{"n_layer": 10, "d_model": 448, "n_experts": 20, "experts_per_token": 2, "d_expert": 176, "d_shared_expert": 0, "activation": "gelu", "moe_layers": [0, 1, 2, 3, 4, 5, 6, 7, 8, 9], "router_score": "softmax", "normalize_top_k": true, "routed_scale": 1.5, "balance_loss": 0.000593, "balance_bias": true, "router_cosine_scale": 10.0, "init_std_router": 0.0171, "lr_router": 0.000548, "n_head": 7, "n_kv_head": 7, "head_dim": 64, "vocab_size": 16384, "norm": "layernorm", "norm_place": "pre", "norm_eps": 1e-05, "positions": "learned", "qk_norm": false, "attn_scale": 0.125, "tie_embeddings": true, "parallel_block": false, "init": "normal", "init_std_qkv": 0.0231, "init_std_o": 0.00516, "init_std_up": 0.0231, "init_std_down": 0.00516, "optimizer": "adam_variant", "lr": 0.00086, "lr_mult_up": 0.743, "beta1": 0.9, "lr_head": 0.00887, "grad_clip": 1.0, "warmup_steps": 544, "schedule": "wsd", "decay_fraction": 0.786, "decay_shape": "linear", "final_lr_fraction": 0.0, "batch_tokens": 65536, "seq_len": 1024, "doc_mask": false, "train_tokens": 377100000, "steps": 5755, "dataset": "wikipedia_en"}
Below are experts of layer 7 (counted from 0) of a mixture-of-experts language model. Rows are named router (the router's row for the expert) and show model dimensions 0-63. Each number is 500 + 40 x the weight over its row's rms, rounded and kept within 0 to 999. Numbers have three digits each.
After each expert's rows: "comes after" lists some tokens at least twice as common just before its tokens as in all text. This comes from a sample of Wikipedia text that the model never trained on. Tokens count by the router's weight.

# expert 13
router:559452500459512525522566517519484487458507499391531502560511477460532537479443494556526538541471512419519466563445526408561567459564443532467413514517455483486521517528475596507478463530446365
comes after: " in", " of", " was", " In", "In", "=="

# expert 9
router:473504476508520597461466429458518616465526527525488499477569502549462488502533475519478489495468504469541497419511576530523499508441550493584487498538431544488480488491458536510504461494505561
comes after: " the", " a", " and", " to", " an", " for"

# expert 12
router:480513474511424492465440490532486550442526538504520540429524504462480443450516510470551539494480552518515475499518507527476449482489523493493461410510511450539501511461484494470480536509437480
comes after: "\n", " \"", ".", "|", " of", " and"

# expert 11
router:464579467466522521475538518432504450489492376608552510461505520550518485601476479516467488474419548528475549551483531534557560575542488502441469569466512540538515495502516481520435473481534452
comes after: " |", " ", "|", "–", ";", "|---|---|---|---|---|"

# expert 19
router:555540451471451491441482508491495471483469522506486530528445578540468514535443480555514499527502570533521448540566489461552519578505510537534418515495524512450505431522494469483493505465463486
comes after: "\n", " ", "1", "2", "0", "|"

# expert 1
router:503515467508517495465445543465455477447519490513539441505502460461488519464461494552466470465503497452494499471497568513499460513418463505511570474422444461600480570507506461494551534552444455
comes after: " ", ".", "1", "2", "3", "5"

# expert 16
router:480548511514519523502476452555500511513507479579523482490507517527515536436519510494529460522590465492468448538503426493445537501477452489528487423435498503565544482540482589503530492557483580
comes after: "\n", "-", "==", ")", "===", " ("

# expert 2
router:519418475467520449531610505526496495527535559554509476549500540540544501477483563492472492489479466480507499467534469535456517476487504547475510533486507444507505510475543519506481529456451489
comes after: "1", "9", "0", "2", "8", "7"

# expert 4
router:415584504542465467528476535421499440496483542511456488517561523455490488517368513536485472448519527538501477484458532489510507485481532457477469456507546506584505556510515536481541522508449501
comes after: " the", " of", "'", " a", " in", " for"

# expert 10
router:492492552580477456530518461466491520539537435477478528495469561510471457486548475468530507549470560511431457493523500488412468484498499564457555372433561456445535428475439441496504494535578536
comes after: "\n", "-", ":", ";", " /", "N"